Weights of a small mixture-of-experts language model, trained from scratch on English Wikipedia.
Size: 11 layers, vocabulary 16384.
Experts: 64 experts in each of 11 layers, 96 squared ReLU neurons an expert, 4 picks a token, a softmax router.
Training: 244M tokens, 5212 steps.
Below are experts of layer 6 (counted from 0) of a mixture-of-experts language model. Rows are named up (a neuron's input weights, with its number) and show model dimensions 240-319. Each number is 128 + 32 x the weight over its row's rms, rounded and kept within 0 to 255. Numbers have three digits each.
Before each expert's rows: "comes after" lists some tokens at least twice as common just before its tokens as in all text. This comes from a sample of Wikipedia text that the model never trained on. Tokens count by the router's weight.

# expert 33
comes after: "\n", "S", "T", " E", "O", "D"
up0:150171186135060144154130113125168123129198177115114141122114108155118119157092128070109144163132115136139129148134150091099133127107141114101172073129149140108091117096108123135133113134129173189127109097070129155115124153114097170122078155

# expert 11
comes after: " |", " ", " %", " Votes", " Candidate", " ±%"
up0:140126140143169114108081135164149124142139096133171194137185136159148111101170155107134113170149131126115096139192125135090143143107084156099141188119123150131159171193156187100071133084101134130088168079149086138140156109098139133098109118

# expert 63
comes after: " |", "|", " 6", " 7", " 4", " 5"
up0:141156142131134133175109112114154072144093082066188114214144057132131139046113130158136135135114125113123118106220190103177137069168096168087150150117140119149088106157149110149169116097118095113143117095133139095147090153113156122164126170

# expert 50
comes after: " H", " G", " S", " D", " h", "H"
up12:107113169149169169214090114155133070104202152143063109166189127083109109135103128087147153139090133125068127114127106081211098142108078113120104106177108092136142134143144143077167135090171156104144132119113112129155108097135075123180109083

# expert 57
comes after: "\n", ".", " \"", " (", "===", " '"
up0:134133064143085219141142151137094158137180137152154113089084119146103195116156144172091147151138150151144136103150098124101094174207080180168128128133125132146151093163136158144126113088140142115091134129124136135126135112052156098197107088

# expert 25
comes after: " a", " of", " the", " in", " and", " by"
up0:181164141100118186129114122133109156111156124076119166176148143079129157087163111105096163108079132159082228110140118106160138122194046152051119191125109113064133130185138090148136151150104146092126108201130109144137132134075137122126138178

# expert 31
comes after: " V", " K", " v", "V", " on", " M"
up0:141103077091158162138149150155119120156133133107168151136176072094080173113071152155090133153121139132143162122140152114089147136126113115122078137127067170111185113174185104116086103178096124140154157102145102130106168065105192127099130133

# expert 51
comes after: "|", " |", "-", " Total", " District", "36"
up0:133122079152131119117093127112148129130106108159209119095089116083140077216118072138153150056159125159147094135156159094149182115068114108123101126174175163139071140104153103165102133108113161177132146123132126132105179047149154160176094183

# expert 19
comes after: " the", " The", " A", " National", "The", " An"
up12:163100149080165073118088074150085149085155092139141151169101136108117148153122127135162122116199148111204154169079148111128145135149176161170129121147131156162136104095183154152148148145108179180153137074148141084143185178102120133123136168

# expert 22
comes after: "\n", "B", ".", "R", "|", "T"
up0:115107117126140191118114171194060100190173165116079152121128141116122066126093099102041105111125088102155115152071120139141073090120088095197172165153135161109138100123106122093110114110128089140136139132138068113070205089108196155105089105

# expert 3
comes after: " for", " over", " in", " $", " to", " of"
up0:108104161140079085127123125093128087141131171106085142087136131064172187101084118063088087092145123144156101178100112148131166166116119121142154125138151098128147150143117163095104109152105141205177124129189165109076079123166138126117093197

# expert 42
comes after: " a", " an", " A", " is", " as", " was"
up0:089136135115078132177097152127209112132107160156140139107126118137133148083122148152119134051120067082189129098080161127072128058110098157118112105113164141168109098105113166076145118099153081084091171079108124089114119115161165150125096135

# expert 5
comes after: " |", "\n", ".", " =", " ==", "=="
up0:143160124139177126158111195136115146085162146132132139074116133112112083159114105112115087062166101125164098208140120129123129087123108057138044174163113161156176147100134159204149098138212108164184143102093111165133123165108070179123175138

# expert 49
comes after: " C", " P", " T", " M", " B", " F"
up0:129120134120134117068132152146104123110164102055120073123147096086133058171136100121135111110165105156186130127090094183141140166195115103185133109112131128123103110160167099107136123146140100168116117023172117112095091134169081134123133090